{
  "num_hidden_layers": 11,
  "hidden_size": 640,
  "n_experts": 20,
  "experts_per_token": 1,
  "d_expert": 400,
  "d_shared_expert": 0,
  "hidden_act": "geglu",
  "moe_layers": [2, 3, 4, 5, 6, 7, 8, 9, 10],
  "router_score": "softmax",
  "normalize_top_k": false,
  "routed_scale": 1.0,
  "balance_loss": 0.00242,
  "balance_bias": false,
  "router_z_loss": 0.001,
  "init_std_router": 0.00897,
  "lr_router": 0.00054,
  "vocab_size": 22283,
  "norm": "layernorm",
  "norm_eps": 1e-05,
  "tie_word_embeddings": "early",
  "optimizer": "soap_variant",
  "learning_rate": 0.00124,
  "beta1": 0.95,
  "beta2": 0.99,
  "batch_tokens": 65536,
  "max_seq_len": 1024,
  "train_tokens": 541000000,
  "max_steps": 8256,
  "dataset": "wikipedia_en"
}
Below are experts of layer 4 (counted from 0) of a mixture-of-experts language model. Rows are named router (the router's row for the expert), gate (a neuron's input weights, with its number), up (a neuron's input weights, with its number) and show model dimensions 0-159. Each number is 500 + 40 x the weight over its row's rms, rounded and kept within 0 to 999. Numbers have three digits each.
After each expert's rows: "comes after" lists some tokens at least twice as common just before its tokens as in all text; "mostly gets" lists some tokens that are sent to it at least half of the time. This comes from a sample of Wikipedia text that the model never trained on. Tokens count by the router's weight.

# expert 18
router:540483525479527533537475424505478498493576585455513531563511465491483545458472533439493493556493506517491552477505489442522520565405506468541455493521524464474503499430531589517430481482449455450401506422492551539490463487431555491555529484485504552533473456482500464538456505547396511501566474537495417522453502562504474433501526521436537540469415540522530589480577421477454496500538540456501468465552486503524454407456463557515545529515490565513541462497436491487447515440524550
gate0:492456502477521533546502455559472530523499559543496455455525531571478532409492512493536471520460555498515518514486533474517475552504493534476449526483516495507490464506473563509552439522479553458532472530432530510491415487523476483464462531546491489524447468522496454553475510560498516524485566496520498455454497621454419572432511515539480398531524438531487485513584518470531493446536568478493503501495557468395434482435513448497462536527449472408494470507477507497575414486459508
up0:554537472547493489462499528486460474412519470539523398474534534413532503506478497506568521508470451477513589474484471503529562500467498538508445527535506529489513516475481493526470477532466466540522529516553558536486534473522536484558506466551534436524444518503511487489521408504505530525486520550468495538491496562484453503532468502506476490469475500471426425523488413591517582507525497467464490501512454535453547504473489453482523535503422499534505538464489521519521545486540510
gate1:443430482500546469517558513507490505516479477541553464458541547462528555506515542491494561506561543444498471531507444456531529529512506458501502494458539527490490573468445600443483509478569497490515527515466471482529491552476453509546494493469488444545474503453505498546529554451524524474565564492500450467375440468500485573494508484485441435461524452474506487494511471480439560456470530547548476537543525479424535489388584494492429526601469485472496489460501416504476484506492544
up1:502490504589527512489468576588429457583489524497465450507548516472541466521560539464481419501469513563536509533465483489427471522491476407495456471565557558453556494483451565566516471511477514498475446481539463505544387491411549524416435480493490487494414481498382501587419422440557571481526488523435457542452524519525523493448527502422520471483481485488527434522551487538569530477494531516448462509571478543519474462549530519498522478504485466493517487511489479504483520471482471
comes after: "\n", " University", " County", " League", " Country", " Team"
mostly gets: " Northern", " Southern", " NCAA", " Premier", "ético", " Eastern"

# expert 4
router:539506520486574491551480469467468513477529453443471516573483480554488548482523500431504469515501550485542518576494526487490505443486502445553518473535494433523462529542599538480467497540455422509485459521466500498573532410434534523550527497465512538457478510441523536498428572518473441534521448511475464517526523534473510470534556490424502596516450539491463528441504460494469485403481485497515463518493537474527444409515446501524526588487481518534554517528515488544442461500546518
gate3:499503451434536511494529556505542488484451505456471550615533526465554539453462534534510477531462512514514514415502484539523420547488423492522529477489542555506526489392542480530506541503509528518472530474484487454542473560545523519522474576478506525486468448513438457466539488455463433541542414500487450439444472572484493519533562515515415540471511546549597503505496506444494492603560539526517535453464500471500486526549535454569491572468535525490581509529481538513491549519488527
up3:560511480460470503518552467447523521464427481554450451505484486500480416476463488515523504432583504518603453477466461468496484518473497496503565528565437550508574507569505505486494500471560524496602493528482520463512469480576436567421567495528513524469453461456531425492545503532497494497482479478475593450488501499456516484476478491568503454524485501527482504469492465489534552535461561576535558527521463528489515521527507508445562481549496517509506457484568559473524465492495492
gate4:522447485491549475498496537534453455399429537517488502505420578497513421489470490492497500509435545450481573486462474495560505495558484412582457493508513506504422474504511452425530528546492426545465556497494501583494459496471493490470483528501485516560482483508485509529469482411466428519512529578517460502529440485501576476558512505427495466538474503468527445559458503484501543478455494514562484473510577481457481539457454509455526501469507479555599483506583469494483407462451494
up4:433520490453533503552506478499543426506494488511547523507471536551581493491498469496575482479481559466478540475503465471468474419526513521529458500483452454482498540509506474480501436481492502509533488526454507474521531580519500531602502466428549507514448508461456504551569484489539485484506488403483552526483435550544581543545551519465496536512460565431508510478449487520486515542556473467508440552461512475505527513529527576477497531506513540517518538469474562428538522560551452
comes after: ",", " United", " in", " New", " of", " the"
mostly gets: " States", " Germany", " China", " Japan", " Australia", " UK"

# expert 2
router:519488527475511493532549480463503507536532564449535530548479463568444568479506480493508479561543542518474509526513521408505571494431455528571534523512506485432571565438491510519509436520481468515436472506407499520505458497422538494513483467464494466512498479477482497532470538513484499502525453492429485489528502458487541480561523478463579530473468516506496559427489452501480484472471520435457470463525499498523494464514489541538503598550492523488469505551466457511434542467535615
gate3:442501487413454486510429605547539550460488473494482516527509524520490476551507473502456505497468449555474468491536488589539550507431476514438526451474563515589527518507456540522546483519527525538393475498639439506541523528518486502438461525481498562458413467530472548499507500509504568456521449480496452521509522487538517459505483524473523555458439452507419466537452468508557489509498416470503475463538534447467541486463470500485570524537502524532472497477458531500527468539509521
up3:552521474512542462519549522514468469425559549537435544492534539512540480472503439486461426537502480460501490515471478484526458530506465464450523540435509515439527467444469494526425504481584545459528496481470525516494623458518503484540566555497494486563538467498539500532573464469490499444508493496546473505475560516478490518510433544534532486580566549464562528509499513525495496507539477550477471493570520456410494464543474412493551487463504528445459502457476515549491481537436445
gate4:408495503516449503445509485533490503486543516539474491482547416462554564543512489519521513452528504569498532511571454519443512497508548524500485502543549499496507551508509449471526523489522520442469483488536467470542518501469536522479406455533465480578481543513501503469425541525499478513531521513455568488485485494471536437512505508579412493541479496526516526597574468528500548560510543516520462527532413532490483533482540427476477444457506478462597452415467468439515478463472551
up4:555492521402525519515496468465563462471495498463542447455482447459522479449512500538525534475506449527471465509446504599593576524516458484558512480504484499556523476596474496516453439498505483507512541498440471477468501507538484567537557483561494396458437526498510428528499458511521461561542519545568530539496513492512455514510445561480522445539461465496489530443491505518488535547457476467514560432535522466530545522533477471535488554383505610459445543437503459491547521495446480
comes after: " |", " the", "|", " (", ":", " of"
mostly gets: " two", " several", " one", " some", " three", " four"

# expert 15
router:544525543487527496543533473497468482489544537448522553498491463503467527441452521433463535538485518476479551470500546429510482561447486506528538453512496486430485514540526479525451492500482484505464470416525508542537518517473476549533510411451523542538503498443491492576463486492524416499501493548434489507525514495505485500506516465520503537539435555445517530456496413617435479475474561442515448531548561471475485413527469469542494474526455505521565522521432555472515445495538502
gate3:493541506537458485478443436467510448481477477404510518499530498472519475476520554546527613505500564501523534457481480552488535482475492497477499488603463513504514461476534516529538498470457508448507525479453557436518506462527413527508467471452439449511469431498512469487508475501557463533558537401503422490522447422419457566547543465426495468436534601570521527513483524556437498490547492485499536493445476518473528467562527465527524509414519605480495532514451443511586498539463436
up3:457564444464493511508497534514481521490480516463501452503462547494506472567547489439505474454556501473539542456561463532542514456510517537511505521523553469509478569457465522516522449479573483441468412517510529527522526524523482486489488481511444441488518487554566511448475480529481562475530551460531523544433556488451561483497524480479515484498497559485450515439470445512514584486520532433486505499501466523455482447492497479498494445468496468509492495523455500562476537502465474
gate4:470449445517497494518477526512522482407544561484494441499438465499509570467492471476491612515519492446568481453517575506488553508430550539471498478466578544513530430475533516520554472532531426470518518493528498546419534527488508590440509417489529537541533508491460487565520492595484468532503458532546473483524417542469439558501490544472549493515476542497501509459463507488482498552514553506465480446480504590538511422497520523529443475433479538548540449480424510478491511549490475
up4:459442487571474513453419500579541467505485528455446510475489538500491531514469557437476491458476504490526492548489535552529498517514438532505528558506504461430528557536565488533536449483485554509495547580449443479525454531542523442494588385506543435406491573517530456466524493521514421501531538536507467496534474489497483515506477495532520405471465550438575473489533551490498448572574447509459536509473410480497476449535609540573505518522493490510567482506465490500495506519448482
comes after: ".", "–", " |", ";", ":", " 3"
mostly gets: " mid", "%", " sq", " sub", "sq", "0"

# expert 12
router:496541544508525533532487448481443481548493482436514491593459489538422563428457541431475499510535595499420520539507536435537521544406492474505513513504477467334517478442531500463406522531484463462437492473464526515554525508445493506535522522440553523423538450452457524515503519488475462507498475529472530487514550517466531506568562486440534508483443502444500552477508479456441529492443519490470439511513541453572477408475489417514506530564451490513508528545473490503495495484561534
gate0:527487484474482485461581454470509456533455432504510477513450473481484436494593530463544529479470500608543453439503544469497496495440482467459531516513468484526469491539542465432473468426498540456469530490460423464547482481548482458568539531516498484460504513519498522517490467494528617529516514583487485483559468466531527457459532531450484448514531462522527445472463500487494439481497517522476509492506502441562521509545522533532430472534442571458494454524559519440478413457493497
up0:488436497424520403462515499564512532521471506523432482511521484550474512487473588545451492584486509497512445495528530516458466474519528480432491570467455575496551537458470527551468465400502511518451455440488512502483556499560522493505484488421561441473490505524447550470489474566481521492468491525468490478517545465539501523550463523490555495520477534483474499476512532489531519483506610444477519545500561442536498525489474436529482512569415433489499537457492522489472447481472454
gate1:515401558492488477532520533495469491529549515497499487465500479518573463464477545528447544548572451483568508572458427446443451462534532542549490546447477530540529523497510491475507467573547587580533561530449453500409475470493404559505476492462450495488538487476489529515432586524522476520479517527478516589524483460521532500431434526524457492437478510501561493468534495498500487487403444533464502531513423503477492437522500533506563521441476493507469577491558519530472521511536451
up1:459513496518472486487479499500486525528473523543506537456484458460580498577470566401505494553520453504512586515579424448481540447574485496536464461465515515538498481451552522463423494520452450517518508500458451577499495527470508448494471539474454488482492501525533486474558497483443453532563528474556435516494472579502515562523547471498415484469498470527495483473501470451456538474457536495458478530500539523490524444553493452496507491511473602525487532415480469544554496584450465
comes after: " 0", " (", " in", ",", "–", "|"
mostly gets: " has", " have", " had", " 2006", " would", " 2011"

# expert 0
router:510473575506499526567528425462471509452559542480549531466424453496487521483495478424500527540513541493469539558470540493537534492462476486552542511531491458473539514458550508483467450591503496488449486549511545454556493474458504531505526446495501535441505439464485497570452509518457474527455460453485499545508571414515471473542566491440528577568482514521454542442511461491508513439470528467488465485503541473502458549518508437497530512530439493488512510525459559529446476456515497
gate0:541455504452556433429445543497522539508514515448539486472426506522551502557500532552485464534498560532490517479485506512540428467535498513468479454506529545471462497567521530478552417495541521504444609559464424533471461528541526482509482505543469407534490399455504586443540515466585463482494411474521538565455477504477562505498466539540493517474453592527497495526482440548430492539463498525445438461532487479523439512450509539422524564420414461488434496530515531520449458529499528
up0:461510545474509489509509552476569553514513451558532533478445487516473546450538459546510540524452554485472483490479537557503498495480601571489479488465478419440459550547438535465502478441520542551548475437499530551520522496463507554518535517458475462475483546437536527554524503475447422455522527497420522506519479445431565463498584467441594482453479475519495487464483496513484584418473500513510519421535481461484487448534465516522506558456496520539489506516510452491497452472511481
gate1:512544445512528466506424493522477520550433504450501497457505544552508496500442488532483486511522466437502463436435537488579503444467512541477499463452564495552506475507481560523513485491480486493583525526506509476440507531474545477550525489510477467486559482417513524423475467435523490482478430528487526529455462535424506510463486567534512452496445485532486471491431486480499479481460482452513539491562555510427497457460403472489477526525491536443464568493521477451548448430469458
up1:529558530429468524429457463541523519457530569512463442473503524541548513507481495556462571483469501555571503541548485470503534520449489537462548485470606444462538419433542462467483549519424434509546464472464442512501553550513451491484507505538557497509572490559482484496495478442500446503546457458507496516445440472515491550474510436481539508472459468539497457512564528535497524539480437510496543555508501535489451469550485547512435487516468502508489425474461454473576457509506476
comes after: " was", " to", " is", " were", " be", " also"
mostly gets: " used", " built", " published", " located", " found", " established"

# expert 6
router:534437546499514468551510450472466514524520523476542530531482489508464534448532537479437535525502475454477522484474538419554583557452491511555490444516488443488502500515520556495445464502468486482506492456490586446532473430499501588510540426501471582438497498467469535530479545534485520527510462467468472467489513498492444501522543452511584487571500493491504529354567489543481507514505442510466498484442527426541474455495441442550487552558409512475566474536476488519473478458542475
gate0:446491437539520503433474502509547557523468509526457476498460537508571524424506497450550454541557498597464509469479496507522540501510489428487502464554557504450523468471553487512451544506469484498449488436523477544508525521516520491440531613467461462523488488495449438551523495449543454560453516498535449458484452567524511456534483557534479493510497456463505453533438513427491455436497575455465529527538548523483482500458533506517492540462464620466535444523447603495481525543552497
up0:550544530413433498466553561425555595604478483535515555531473503479510446446568503459585585541462532452429464462571532541496505534506490477494466527505524494574504443470533504480518621571519475527451403497496500567505434485548497464507446452477547481498540561456472501508553442422485473523426510492523507507529511520499479442495489472537434476464439437465519563474524521502515579506475482547482476482533507557470468539488523425528467522460485459539483507560565566530493531482462490
gate1:560559521464494467504417526514487489480458566506532516383460591540432507428407513394498401490578521481459455509470566483464551558490519464531511525463486466508523528489575479470513475556523522585495517493522482467480507485505511558531526456528612529502504516449547552584467511452483478530416516508507471504421511480525574489502533556480475481622455460475540516486464447504464627460480541521455537474516508514467502472519472473486496418497469474525470497521523475476543522506503491
up1:515511538521466472464467472555504484555467516565475516542485523497518531525518474510570507559480554415529527558436449509477430492543568529458438473567451499499488493554488533515494547497532481487533467467521562531491511493516469530503472496460489512453564439542487505553510485514470567512540427525470519508462474516529408500521531543487540520568448492527488499490431467486487472573542538485463542498534550537437513494605556555511537498498464478522435529528513513496566514523579492
comes after: " the", " on", " in", " The", " at", " a"
mostly gets: " species", " episode", " south", " series", " north", " version"

# expert 8
router:478505497504534494530578446509469494406512527430510525546470473564408533455545516503474452565465500478514559503518506472541546499406488498492560452544527462478514577464563597538470461545497470523526488492450530480524499452448526503544533464487461545488464500434504475578450508516509478528480510526519473451562539464475558544485504446466612533460448519439496485465553489527446490461418490460481438540510520385539504392504495504557532494480515526526530547501465524581447481454492519
gate3:485508472529505505495513524567408567472521574430441491475516495482532531510465390519527475508521533505562487477568539507523541520516506551543476493437566512555486482473509509482508524498482456492519444527453510493460495519424539482523472493592507500387566489548473414464562465474489440529429550477474462491512505435555515464520496476510516503577487509543504463538541480520573514479500466494552483454540524553467536514528503489509450531523432547585566549452523521489516530482519548
up3:524520464490449547455467534543453449502563546444493543490555434526506500460510465584546506580499540559526471479516449584533601596580508485484489478489537512508500481538491525559427454478521499489479466613506503451460475455405550509501556511528513467423452484430490491451588479513546476485514522504440424425457539475545538498550500452521512552560533460529418522443525493570487414502484566544466456568480475516527450509487428482553534490515413503525483549513503552461524456499456499
gate4:537525490535519549525520547486529450442477575573439496456498479498527522498524484456561468452542476445476490490554524495477464595482502545518495528516452524483531528493499477522454472525532588513499488501519451572490465492536518479534400448535474480487506558511558546457524584515443465472501544499522444526497485462510436497549472444511496549450502483424481425522551508442466513531491618485453438561546490449528471462501574579542489539575497500551484444508509506503508495526547528
up4:411461409472525503413473552506482521473482601536510533471501518491555454478499495449543479539450465501486447532527542493493474472453494571501462524504465537539511502486486396486514512410542500545512546434477527526480474488477507518516430529509481518511525600428539444536555517412457558498519588544495511504474463468521532462572569494426508552416427507525459480512496513457508472552472509479446481412541525509477488583480523561515437521411460521503481474505505541438530466553542524
comes after: ",", ".", " that", " where", " when", " which"
mostly gets: " he", " she", " but", " they", " who", " He"

# expert 10
router:504506562491527491519541423460433497503572509453517520516463514501546545454474541445463512531512466462524526475531467471535511510432503432516502425566454489450520556531498479510490512560460496493473473437452572487520462455520526500558555456439442487494461495473490502546454517444474482537550484566467524481484527506404496498518487505522514588523508474506446560439539442539437515541469490411538492537555505462596435500471471470518537595489494588469570511540420519565456460506478500
gate3:507555553435479538497483538561462569479455523520515503473460511530442529451478512519480478507502533505455507481536555543536526579488494443419459487604508455527604478511573538468452460543472461527494423474505458474493524552437524523468524495466505507472459612479434525465483442479488509525482559507531534482512512478515516498495563543557430530516449471471516450457455426514502454470448523550518587504418501564532518526494499561469469478546541490441448527478421540518434510554524474
up3:494500503488506472509551471478514385514513506462534500399506533442543550391536534545504486493619474484546485464534483476465510487495486492470465473435513525419534498424533560486563453412526515544493538531491464534483537502503466519432499463535492491526477497495538575509553497448541489538514468503442480578466563520475434466508506542517472565477549507501501560456458527536468579519509538478474520573516534382503500558492538563486539500456478517524567393455500505452530563541466464
gate4:489465530483515516475502423614501508491449535501365564521394477518520487539519538495448581462529478476508483544468458472447554516528518487481511478522564515510475551534537460436507489486422474535457503511441427489454406438512522468539508438553462592500545491393498487500485539521558461472424483518507516524499539593524439465520507471515515534507478508536452551443517439567518454533505461471470496498445539485481481520499526519518487439463479478504479486510445523528434493520412523
up4:471489494518556594531474446484500529510413564467496536554529530511549493537537532522487512476499529516477534564530535522559540500447528528472517452453505435485529468502461523539534510514539508550528515539573549520482508498465478538543527458483519556480570511491483454478559460558464491589515492488522513549401499481498515502455477468489511539572489486482463443428503525504482470436523530536482450505424516537532502453468522503522476507503460484479556562490524470516597488494495493
comes after: "\n", "\"", " 2002", "o", " Succeeded", " al"
mostly gets: " \"", " [", " '", "_{", "—", " “"

# expert 11
router:503487557446470461524496404492481482544577485416489567507520476544473551507512531486503509562530488455454499487506502417477531499471468495518519464546507437407516583499568496507450489517438470454501500432452539482501445399500535517569554492449467542495484486482494538535458518488508496516505457525461491482461519545471503417539534492461480533477471514498450520383568470514444445505481502463481426535527493448497487544454471501472516570486469516456493551570430471535477497486555520
gate0:459503440482527511478439466455482534512516524433484519455442445499505530489490483549510494512488534475492469512430498513444508552463475535411488472495482502509506472520522497533470504521551478517489506505490502489535455412617459485570526530493501527501540531476467470584495548466513492498489419521522526448501487521507453561497482527531465546501579445521449537494549469517435494463529496496498429445577477511535531536522500517496465510474452516473460522548608547524571558528530408
up0:502485525423503569457481538523473452444536475496542539555520487527473519491451484490487487510555510526510513488450462465545463539566501502533435549502513483540583526568513521513494541446505457550504516455537540511488449478506482585500545537522480486544427475563515458492454494553498440474483479459485507450540515454523588564542527502466511478477558507418507530504590450539546480514518523491493500500530469577520512447535463545442461571474556440520545496455518541525475502479523497
gate1:455549470572480543533438484550455472502499505525494463512422440515454479494555498541511537465458573484500480589465510479560544464540492548536520554594488470551447481493526476480433541475516430466546499449542472528446502499515502492551518482531489457525486396472462562508566526467504437505574514491568537537427403501466503438529547442509514472580529471478546506549528517461500439514498452480499483486526487501562485475462547518517503504457494535497497450495489471548500516562488516
up1:447532490455527511470522464495557528458509509508478505493531541490502558480553527476512555482557507552424562483489554415480478544520471564483570469490543514514524554493478554519495449556464510516480569495463464516551488595510450464501449464429508517496516479572495487495467479456492461574503526458494495561468513560518523525441481465439396560500535497468448544541512457500469475450530543478447583570475497521549445457514502529467510497565534533480516546509510535498461554450447488
comes after: " \"", " (", "-", ":", " by", "/"
mostly gets: " b", " K", " r", " St", " h", " v"

# expert 19
router:540501531461491540508452420480481507569533500486518508549478473569545523438523525436448516613515475547504557486481525475542510471437438452521513524548488473452526499496587552502449471458492430488446468399443512475523483484470546585554516462469494537431432486445517522525457474448516508577503405527490494498478546522488490460514478551485517530581485549483469529446517423516428479469481538463555465480543497442505437486460562456517547548509441490467480512528499472523489507463546574
gate3:496514460515443528508572570540538502523500528491518461446491473477503449546467502511525498588513559487567492509498515493514471482492484511512506523483447527419540483415500481414522495487530442490520496474523471450474506542553522461519539482478530487569417482517517493525512497566540506541489455533520407556557524514504507399506413511534518437518591479538486496450521473502455536519503547554520531510456551506563474496467426447512466574526482489469543548522577474535490498509560492
up3:513499404468478477592500461416544478486500506535470472504529448476490502551515453484447422463542527471454474526412537446558535487556384487454500455539536498536456505523521456474507504493519534455581454523451510513449541513515455428561500506439484484494590510565449474566513534553490499456445553487504494558521520528542487587496475508485537556474522481527529541512513470524495406467428549508561492545555462436516561522539547489478494541580551458479452623549538559520568513543515545
gate4:557507467468434417536405382440415445463513462423524519526504536528516559467457502515532547588526546525475507494595491501556599460572436506514498472451511557539500509486481481508468503524492487576509459567450500532485480475484541464400487502531562479459451511559570495498475497492497492473511473532487486453513445405549569524518461490489461455514503500440511494553547456448546518552463504514446550491528539521502443503404477536491516508551452506497518526474491457533456415494505513
up4:517477524590493448537459501561474509500537415482448477516448482475501477438490429527522568538500561527491537480513514511480474494426464537504538564512494477477526506494426567500491501462496417570504478475519487512468493514531527485445447554506482503539498442537526474412471476472497483507470488486484548497501444486500487515577533606529462465488454552556456538472439512555568529540514484431597565457505481456469489503499375520512521484513561551451525462510532584467530531528481505
comes after: "\n", " is", " as", " of", " with", " in"
mostly gets: " a", " Grac", " Mar", " mar", " dev", " Magn"

# expert 14
router:523520567463563527557466416462448498498531527462549539562510461549519547460544505456425511552555469523471545480506521466492536529401378454486469484529521507445516490525523498462500555559483515513469461508509539510473519436492565539561514412491520510515498489497489477551446513443438423491499469495483464513511502536454553510541507524449497495529435478459477599468450436563512527454519526482462457512595516444521498518491502540542500538518514499477526570519498496551462468466533551
gate0:456554515499573573592590586463512452486487498506478482527530483419418450538548522523520497506424506474553464446445483461509559430480515459598420472514482570447460487495471567495465483416607488496460401452600516435513536502495570473453488536516482532432527529508472538595462531469414447462531466474487440481494525465530478530524506488465496485462545479470497519504516473532561458482504506556445523420525513557497494538500477402480497515420518448503492473508463483521463486505480568
up0:515553516464537503522563550528471502481534428510526447505566506485591467541454488451493455483555542563496542505523513467536533407510461459528495510492521532512558503450589527512458548469569434453460504510537494484524493495500494530529532462536513524484467500512507469458561459420490450519585500484489527497540508461495537495534424454544493479508525475526544406502529452512575446447596466481462496520527570469539515479455550478493535461507451521579443561558523489503527484523455573
gate1:459471478538550529566442506427451525492437510483558423484557485573537550502450469406512455474441501542512473426534547473497524441481445489515447508521501480495531527607520587484504547526474487548519501502500560498475522464593513465457481457440522502477487486538444534457558436460442547634405502475505533474506467483469467507462434475492531622535485522482500533547474487461494457509501455554478451520553482539457515472574541456516529522520480473526500552491507426544484518515512584
up1:542579524422557500489522429458531452467537516484519507478550452440478477493488357495506428449488508497530458445496439481481499489480479495444464501547471524517477489535472455493473492476526502539391483503479497489527481529550541553461440513471475402501463473522505464460544496560504498552438518514506537454487535471489532495430534494514382542446545552569491462481453477497440592424415519440499498498473466463485560468574461445495407518494469529453587612460509518505532499552461446
comes after: " |", ".", ")", "==", "===", " =="
mostly gets: " ==", " ===", " ====", ")===", " =", "\n"

# expert 9
router:499468587491578470590488445451440514485506509503486517563462491551486540514498504424493467509474436471464520457584493381510584530416537455496579494547515489499514485454545484501447489496479516539456527554486553473577517453431497541614509515454514501479493484478508536553516522521433470502507411489444503515509536483485495484505561495495513464488477546480510522462522467496478502519410571480540538509595510462497496420517483498481477559524477478482555499496461517507430448427591513
gate0:602524496495530481539432440476523537460480484540412491482451521503543458400486506495457474479479460520344431544468501544453562503493542435500525523464483510565587484477449485510525533555507501513538475574490488517524443464442504526466507464504463514544527512436587466512587455492402470404532504533406497533550519468507497472536491473505607529519451482499578501482536451500561545514443453514491548541458470528469538510490487531495476459496528525537504476474547508530472528518463487
up0:460550458447594473461434554487503490511514422537515552457587407500525493565456502503424468519572507494516525477502452475461455554500500469450496533492555455489469569465560546483523512457490537469425472475499518509485524536443602439532543570530507450513492466464485464524399494467543589548452490450507558460521516531474537496487541511506509559447524507465449508525514490521530462470488436422472547559500498518533498463523517637528521489417485462451476463550482451397534509492550452
gate1:653526569453509524487431450397532489519504492496518454566530495553489529468514512459506497447540524499518520546521497489460494494456550464514487536499455506600537461442394543493495451520575546580559449572522514487491471450479499500502537505507490457397450509488478491532470452508452514487502454464528566541460572455457532492437473551528498454495525553421567484538532505452387454543444440491483477487530498480413459561474468529493483477580536537480504462536521488513541518499453423
up1:518526481458515465457560418454500530495600550497451441432494455499570527445500475487458527528469544543484486518540502466497492506503450546468476528506566525551407515453468544513503453586499509564489560485484444453515462548471525472476563554507541521519489471480503496507556486553565493474443552458458477482510469542541502459497472466563515508510576536493537526436495491459477509531508496438537507471473506474463529482546562496401557514550441505460491487608509457460505557498579448
comes after: "==", " |", "-", "|", "Personal", "==="
mostly gets: "Personal", " Candidate", " Votes", "History", "Career", " Apps"

# expert 13
router:491479496493530529514525453531498509453508535520479530536522451498457543516528531504452505549486526461459537508522499445489492476458519412569578412492539460482525605464550501467444472564460490480465482523475533412521491512492551538517545443475464539475470523483483523477430523488445487524528480488466431553543541491493486487566528490476603496550427551505458530463570486522481513479440472503474469524551544453523495501460484474514519528501444586490540540537458539557448486477523517
gate0:497485507474520434525562512512520534537348440608594543442531487543447518506509534492479509425504492508493405574572452492505497472569457498533512485492550504508477497443457461468515482468453533511480496631483512449546455571486506536519517540455495522545511514585551500450531443420479473473526556565506553469467457463500462444490489542452515432475459504479501491444532502549456459469436552547488472519486486492498544459489508450481434423469494559510546464474449439452565517467490569
up0:511511494450519495503476549473498463459481558531450471568539573525498526528487494501545401532486510500505439498542412506572486474491491522432441550486524481500511462523475437494468488553568510485514550557507585507463435513522475465479459497419491537477520421493517461453575518410498579501477510508485512533553474482542602481486525519465497484505490440513530545513480561487526464500534480474519513465551579451422547536445478604564537448517586473503381451492458496489520443536502572
gate1:502439465518514407459491535469497491506470451520409568485478539501469494483478461474573529519543450528496538503568582533476450446451494490481509479489497518469471497510504402529514576491481550446452469452483522518457501470587525531482592458591549570434425515471466503443521485546503595469479494500503528512548550496494502458552476479458503518581529534456471429495460398560470532478471500532528559496524578501462469475505520470540550536552540500482480471446547549530546558536500470
up1:579416476501503495553520590552531600456473463475461542539484496510443462473484509434475500517516462523590504498489441485509480489434512547523517483453531456510496510507533485534524509511489450513497528443482553581488531474445398527511568545434477469472487491451529525548475511519486506549476521551581433498445543564511500479500485526536464546496503549469475459518474524506542515479490495539467566410532480424491510489493452513500501549500508488495470501499477549547496479468473520
comes after: " a", " of", " and", " for", " with", " in"
mostly gets: " an", " new", " public", "’", " large", "An"